python train.py --num_hidden_layers=19 --normalize_top_k=true --balance_bias=true --lr_router=0.00143 --vocab_size=8220 --norm_place="pre" --norm_eps=1e-05 --positions="rope" --rope_theta=3400.0 --attn_scale=0.125 --init="normal" --init_std_down=0.0 --optimizer="muon_variant" --doc_mask=false
Below are experts of layer 16 (counted from 0) of a mixture-of-experts language model. Rows are named router (the router's row for the expert), down (a neuron's output weights, with its number) and show model dimensions 0-127. Each number is 50 + 15 x the weight over its row's rms, rounded and kept within 0 to 99.
Before each expert's rows: "raises" lists some tokens whose logits its average output raises strongly, later layers aside; "comes before" lists some tokens at least twice as common just after its tokens as in all text. This comes from a sample of Wikipedia text that the model never trained on. Tokens count by the router's weight.

# expert 103
raises: "ations", "ably", "ently", "ations,", "ious", "ed,"
comes before: "ing", "ed", "ation", "s", "ated", "es"
router:52 78 56 81 67 11 39 69 19 63 61 54 45 63 61 37 40 27 79 58 62 33 51 42 76 72 29 57 31 77 40 54 27 63 53 55 29 41 56 36 62 48 78 36 61 45 57 37 51 59 60 53 56 32 30 38 51 58 55 38 66 59 40 51 55 47 23 29 53 69 56 48 61 55 58 33 66 53 63 45 51 62 55 67 53 52 50 44 64 49 69 81 43 32 75 49 57 86 52 60 60 63 31 59 48 17 46 36 53 62 43 22 38 51 64 76 33 35 45 55 48 19 66 32 44 63 40 51
down0:26 63 53 44 80 28 74 37 41 57 68 50 51 59 47 51 53 34 22 48 39 46 32 41 74 69 65 31 38 70 44 43 41 59 60 62 49 39 66 34 60 38 27 64 31 76 55 73 45 53 69 49 47 57 40 50 39 43 70 54 42 41 46 77 50 46 89 24 48 24 70 23 44 56 53 73 50 39 64 52 60 73 54 53 18 42 78 44 48 30 62 49 38 43 63 48 49 51 61 50 49 75 78 43 38 57 46 40 54 62 44 48 35 36 31 31 55 45 47 58 78 48 51 40 99 28 32 45

# expert 77
raises: "s.", "s,", "s;", "ing", "s", " name"
comes before: "s", "ing", "s,", "s.", "ed", " of"
router:53 71 43 79 63 47 39 60 73 68 69 43 48 66 51 26 42 61 48 53 60 36 51 55 57 95 40 40 23 56 54 47 39 54 71 57 46 44 59 36 69 58 68 32 54 33 43 63 54 49 57 49 58 52 49 50 64 41 49 32 70 51 38 30 61 48 43 20 51 74 63 73 42 34 59 62 59 30 54 59 60 64 40 73 54 48 30 55 59 57 58 79 61 37 68 49 75 99 52 42 70 45 77 50 62 26 42 63 66 68 46 35 42 72 47 55 46 58 36 84 58 43 53 44 35 27 58 67
down0:34 56 64 48 30 53 63 27 53 81 69 44 29 29 55 42 51 44 67 68 45 51 42 57 34 57 30 44 53 55 33 40 32 39 31 52 19 38 37 57 48 56 37 39 34 35 42 70 51 24 51 25 35 42 44 86 44 40 40 52 57 47 26 58 49 39 65 72 65 15 67 50 72 51 70 69 18 52 38 43 60 65 45 32 53 37 45 26 63 43 38 79 65 62 33 57 78 89 35 49 43 41 68 59 39 62 03 36 59 52 35 55 62 46 42 64 53 34 50 60 47 49 54 56 69 59 49 45

# expert 107
raises: "C.", "G", "M", "V", "Th", "O"
comes before: "-", "|", "\n", "The", "S", "="
router:74 70 25 53 72 45 77 73 58 53 53 67 55 67 40 44 49 37 64 71 67 28 56 48 33 63 24 58 39 39 47 50 44 51 35 65 52 23 35 13 68 49 79 36 72 43 45 48 57 38 51 49 48 66 43 33 72 58 16 21 56 60 51 20 45 46 48 53 40 68 67 23 31 44 56 70 58 33 63 59 55 53 50 36 40 64 41 71 53 80 73 70 55 27 55 26 67 59 48 57 69 90 53 53 58 45 54 34 54 39 39 41 49 67 71 38 67 64 41 62 32 56 53 33 41 53 57 42
down0:60 30 41 48 38 65 56 60 51 56 82 39 61 45 71 49 47 34 27 47 69 42 31 54 50 55 31 50 48 51 26 51 66 48 44 47 39 66 60 42 59 56 80 22 46 69 33 31 39 85 29 35 53 32 30 34 49 40 44 39 75 54 46 75 52 46 76 20 80 42 41 69 60 67 42 56 49 57 46 52 53 45 44 29 57 60 73 66 59 39 49 50 44 49 43 60 56 59 53 51 71 36 70 56 57 52 58 58 55 44 57 00 54 47 51 49 24 31 27 40 72 44 49 34 29 42 64 54

# expert 51
raises: "ew", "oint", "ar"
comes before: " the", " a", " he", " that", " it", " his"
router:52 69 27 51 60 36 27 75 38 73 70 28 62 56 53 37 57 64 61 65 54 43 32 71 44 49 40 43 43 61 26 29 48 41 51 51 40 60 63 56 46 37 57 46 74 47 44 45 40 66 52 48 65 67 41 38 45 52 38 37 65 73 21 63 68 53 55 72 80 63 76 50 51 57 68 54 62 57 59 50 50 56 42 74 50 55 42 50 66 72 29 76 58 34 40 11 60 33 49 30 80 75 56 45 46 29 50 42 49 54 46 31 51 67 96 48 64 80 36 33 56 30 61 24 21 47 50 57
down0:64 52 57 64 50 59 49 60 32 67 81 26 76 76 31 61 60 43 29 47 65 50 38 37 28 34 56 63 19 45 41 48 56 59 38 56 44 62 27 77 58 39 47 58 43 54 30 38 33 43 75 36 27 59 66 59 32 58 45 64 32 42 39 53 52 60 38 46 40 26 31 44 43 67 50 41 73 41 35 44 61 62 38 72 47 36 47 32 57 48 68 26 54 39 69 64 73 20 69 66 59 54 57 77 25 35 76 64 54 19 45 80 61 26 64 62 43 50 75 39 45 56 41 60 65 47 71 55

# expert 115
raises: "–", "-", "-in", ",", ";", "-n"
comes before: "\n", ")", "-", "),", ";", ":"
router:63 62 41 72 63 59 66 71 24 47 53 47 71 53 54 37 50 43 60 56 69 30 54 52 62 48 32 40 58 25 31 54 58 45 49 47 38 41 50 46 62 50 93 27 58 52 32 82 74 38 60 59 28 63 26 35 51 57 51 38 73 70 63 49 76 25 34 36 45 45 84 61 40 58 58 55 61 44 61 34 56 45 53 46 48 68 62 70 45 70 58 54 30 22 63 24 23 68 86 35 58 67 51 43 54 49 47 75 45 68 37 28 37 61 81 62 66 64 43 55 53 46 77 30 49 44 56 43
down0:46 45 40 37 75 76 36 54 51 54 50 51 39 40 86 51 51 61 54 67 26 68 46 54 57 38 76 64 35 66 51 57 64 48 59 51 55 38 62 54 27 65 45 26 64 23 31 29 73 56 31 39 36 64 25 44 38 45 36 79 40 51 54 63 73 43 71 18 36 38 48 73 67 57 60 33 76 50 46 21 41 58 43 41 48 43 47 47 53 43 28 34 55 55 34 61 64 57 69 66 66 56 49 25 41 34 52 68 54 73 44 83 70 56 66 43 34 53 66 81 51 89 65 43 44 57 40 41

# expert 10
raises: "ers", "ers,", "ers.", "er,", "er.", "ing"
comes before: "ing", "ed", " of", " to", " in", "s"
router:59 90 53 71 59 13 56 69 69 65 57 57 59 54 61 26 26 52 71 73 64 41 46 57 56 78 39 43 25 70 27 60 37 48 62 57 42 44 62 37 58 40 73 38 51 36 64 67 48 51 49 51 32 51 47 39 39 46 57 29 74 58 24 49 56 33 46 41 33 70 42 65 56 51 51 38 54 32 46 55 59 60 64 68 47 44 44 54 75 55 60 81 38 40 57 29 50 76 67 43 72 53 61 61 64 21 57 69 58 64 37 19 33 51 59 64 45 40 54 55 25 19 74 36 31 62 43 76
down0:39 37 34 39 48 48 27 43 34 56 50 56 37 21 39 32 56 59 60 35 50 33 43 70 38 41 21 27 57 21 30 58 63 65 47 65 72 48 66 48 33 52 36 41 54 68 41 26 38 24 42 24 29 60 52 35 30 11 38 67 29 26 31 52 82 43 52 49 72 68 44 62 33 60 48 66 56 36 42 62 63 60 63 69 41 39 45 58 28 52 47 61 49 33 52 44 56 48 31 41 54 67 59 54 13 67 60 55 50 45 66 85 58 48 49 76 65 56 70 59 17 54 60 45 29 55 65 44

# expert 93
raises: "–18", "–17", "–19"
comes before: " |", "5", "1", "4", "2", "8"
router:53 55 41 71 69 45 61 54 47 45 63 55 72 59 38 23 42 44 37 49 63 35 46 65 69 58 26 31 66 35 28 48 66 47 49 50 47 38 60 48 46 39 79 51 67 33 45 68 56 58 42 67 81 76 50 38 76 56 67 42 82 56 54 55 52 63 47 48 72 64 52 39 19 59 48 64 52 32 79 41 49 61 69 58 39 61 21 71 57 72 64 82 55 35 45 53 56 94 49 51 62 77 61 67 53 33 68 54 62 55 42 31 36 62 72 90 53 40 39 76 51 50 48 39 55 64 53 33
down0:34 68 19 35 63 70 33 36 47 23 73 57 39 17 70 55 49 58 40 33 45 41 28 39 59 29 69 54 67 37 41 59 55 43 43 42 44 80 58 50 73 77 67 35 63 21 55 43 32 52 57 36 60 52 55 58 43 25 80 68 38 75 70 51 68 30 46 24 37 26 61 53 35 41 42 77 54 62 60 65 41 26 51 44 59 47 70 76 44 41 43 51 58 53 45 51 35 39 45 61 24 15 34 44 55 44 58 23 49 31 42 68 47 51 47 63 58 31 71 57 46 36 54 42 64 59 28 46

# expert 24
raises: ".9", ".8", ".7", ".2", ".6", ".00"
comes before: " |", ".4", "–2", ".1", ".7", "5"
router:59 59 18 68 83 49 62 46 39 58 79 49 60 58 39 42 67 51 55 46 73 28 61 69 57 67 26 48 66 51 38 56 50 70 47 42 51 39 42 53 40 60 99 54 62 36 36 64 67 56 32 48 54 76 55 52 40 75 56 34 62 80 49 52 74 48 16 65 46 58 56 40 56 58 52 65 65 40 72 43 51 60 72 65 43 49 39 40 52 86 44 59 24 46 55 61 47 68 53 43 57 75 60 50 59 51 67 54 62 68 21 45 23 56 70 78 70 46 26 73 46 32 51 52 47 54 60 35
down0:59 39 43 22 53 52 54 24 43 58 49 51 12 66 44 60 47 43 41 48 42 56 44 54 55 44 00 58 23 53 61 44 45 55 55 44 41 77 49 42 38 46 41 48 71 39 57 48 38 77 47 58 69 40 51 30 53 56 25 49 57 39 57 49 61 53 24 45 56 48 57 49 60 45 62 48 67 63 44 47 57 29 44 40 42 51 48 31 44 49 52 57 42 43 71 60 85 37 56 38 39 33 38 66 50 50 53 48 67 26 45 00 43 47 41 41 36 66 64 37 55 43 82 29 73 42 46 55

# expert 120
raises: "4)", "8)", "3)", "7)", "4,", "6)"
comes before: "|", "8", "6", "4", "5", "3"
router:60 53 33 44 57 29 58 63 51 56 68 49 63 49 50 44 53 58 57 60 71 36 61 67 56 55 25 36 45 38 44 59 53 47 61 74 54 50 56 10 62 18 73 34 46 34 35 48 57 48 26 58 39 48 31 31 64 43 48 25 56 79 49 54 31 43 23 41 62 68 40 63 52 92 40 46 73 23 41 31 54 69 67 73 33 54 52 47 60 53 76 77 15 28 45 56 61 62 51 46 51 78 42 45 56 36 65 71 53 61 48 26 67 79 68 71 63 61 40 60 46 38 32 51 36 42 63 40
down0:62 73 45 45 66 67 47 77 70 56 62 44 34 89 41 50 39 41 38 46 57 49 53 35 32 52 60 64 37 56 67 48 37 64 61 23 70 27 63 47 57 42 46 50 39 65 46 49 28 93 61 46 40 63 42 60 47 27 59 69 35 49 55 64 54 47 28 67 40 48 59 65 59 16 30 32 73 39 42 51 54 31 58 57 73 52 77 60 78 65 45 32 55 42 21 47 58 43 44 63 78 60 19 55 47 34 46 46 51 65 47 55 65 65 40 78 55 46 48 38 56 50 47 27 30 50 84 80

# expert 100
raises: " †", " /", " &", " :", " Jr.", " |"
comes before: " |", "|", ".7", ".8", ".2", ".4"
router:36 90 33 60 67 39 76 55 63 77 70 53 75 67 56 40 53 39 48 44 43 39 40 50 47 61 05 62 56 46 54 52 60 57 52 47 42 60 46 55 59 54 77 38 54 19 49 55 62 91 45 42 59 75 30 58 67 57 46 42 49 86 47 53 45 52 32 56 34 65 51 33 53 49 87 56 66 52 68 53 73 60 70 46 51 57 22 59 60 59 32 70 15 18 50 50 56 67 61 47 58 74 55 48 40 51 51 38 46 48 27 35 39 60 69 43 58 57 28 64 56 36 71 53 36 52 65 30
down0:55 57 61 73 45 54 68 61 38 19 66 55 54 64 47 77 50 45 64 28 48 64 65 65 28 53 55 44 65 52 61 40 55 38 23 50 31 62 58 48 41 57 83 41 56 60 66 49 36 62 70 18 41 46 65 47 48 67 34 47 82 49 55 51 38 34 77 33 42 79 55 44 64 22 30 55 71 54 29 72 56 81 38 65 42 53 30 60 66 73 56 58 30 43 41 58 66 78 39 41 39 60 25 54 38 53 52 63 33 72 50 60 47 68 74 65 26 47 62 18 57 52 36 67 56 53 74 43

# expert 13
raises: "\n", " |", " In", " On", "ob"
comes before: "\n", " The", "|", " He", " In", "ation"
router:35 84 56 47 63 34 52 47 29 64 39 45 46 40 56 28 57 30 60 45 58 40 36 44 34 59 19 67 34 35 18 68 31 46 69 45 30 46 67 36 82 42 87 37 47 40 49 52 59 43 64 47 91 48 24 40 67 43 36 39 64 78 57 48 35 37 50 29 65 49 50 36 43 51 59 54 54 53 57 50 77 66 45 39 58 51 26 59 48 52 54 71 61 48 39 45 74 68 62 65 78 41 36 59 66 32 64 39 58 50 38 48 44 76 78 80 51 66 41 69 38 44 56 41 33 65 50 23
down0:59 49 42 45 66 42 39 55 49 54 69 47 60 53 51 55 45 61 26 71 62 48 46 63 61 69 29 40 45 46 45 78 40 54 45 58 41 10 53 56 48 19 57 41 39 49 33 35 58 46 54 47 17 48 73 81 29 55 22 19 50 30 37 43 82 55 65 41 55 30 39 85 47 41 57 62 75 50 61 58 32 57 59 52 37 45 41 45 66 45 53 47 34 40 54 35 41 60 28 50 54 58 43 21 66 38 72 63 63 74 41 42 69 28 59 14 77 23 47 35 40 61 54 82 59 29 53 45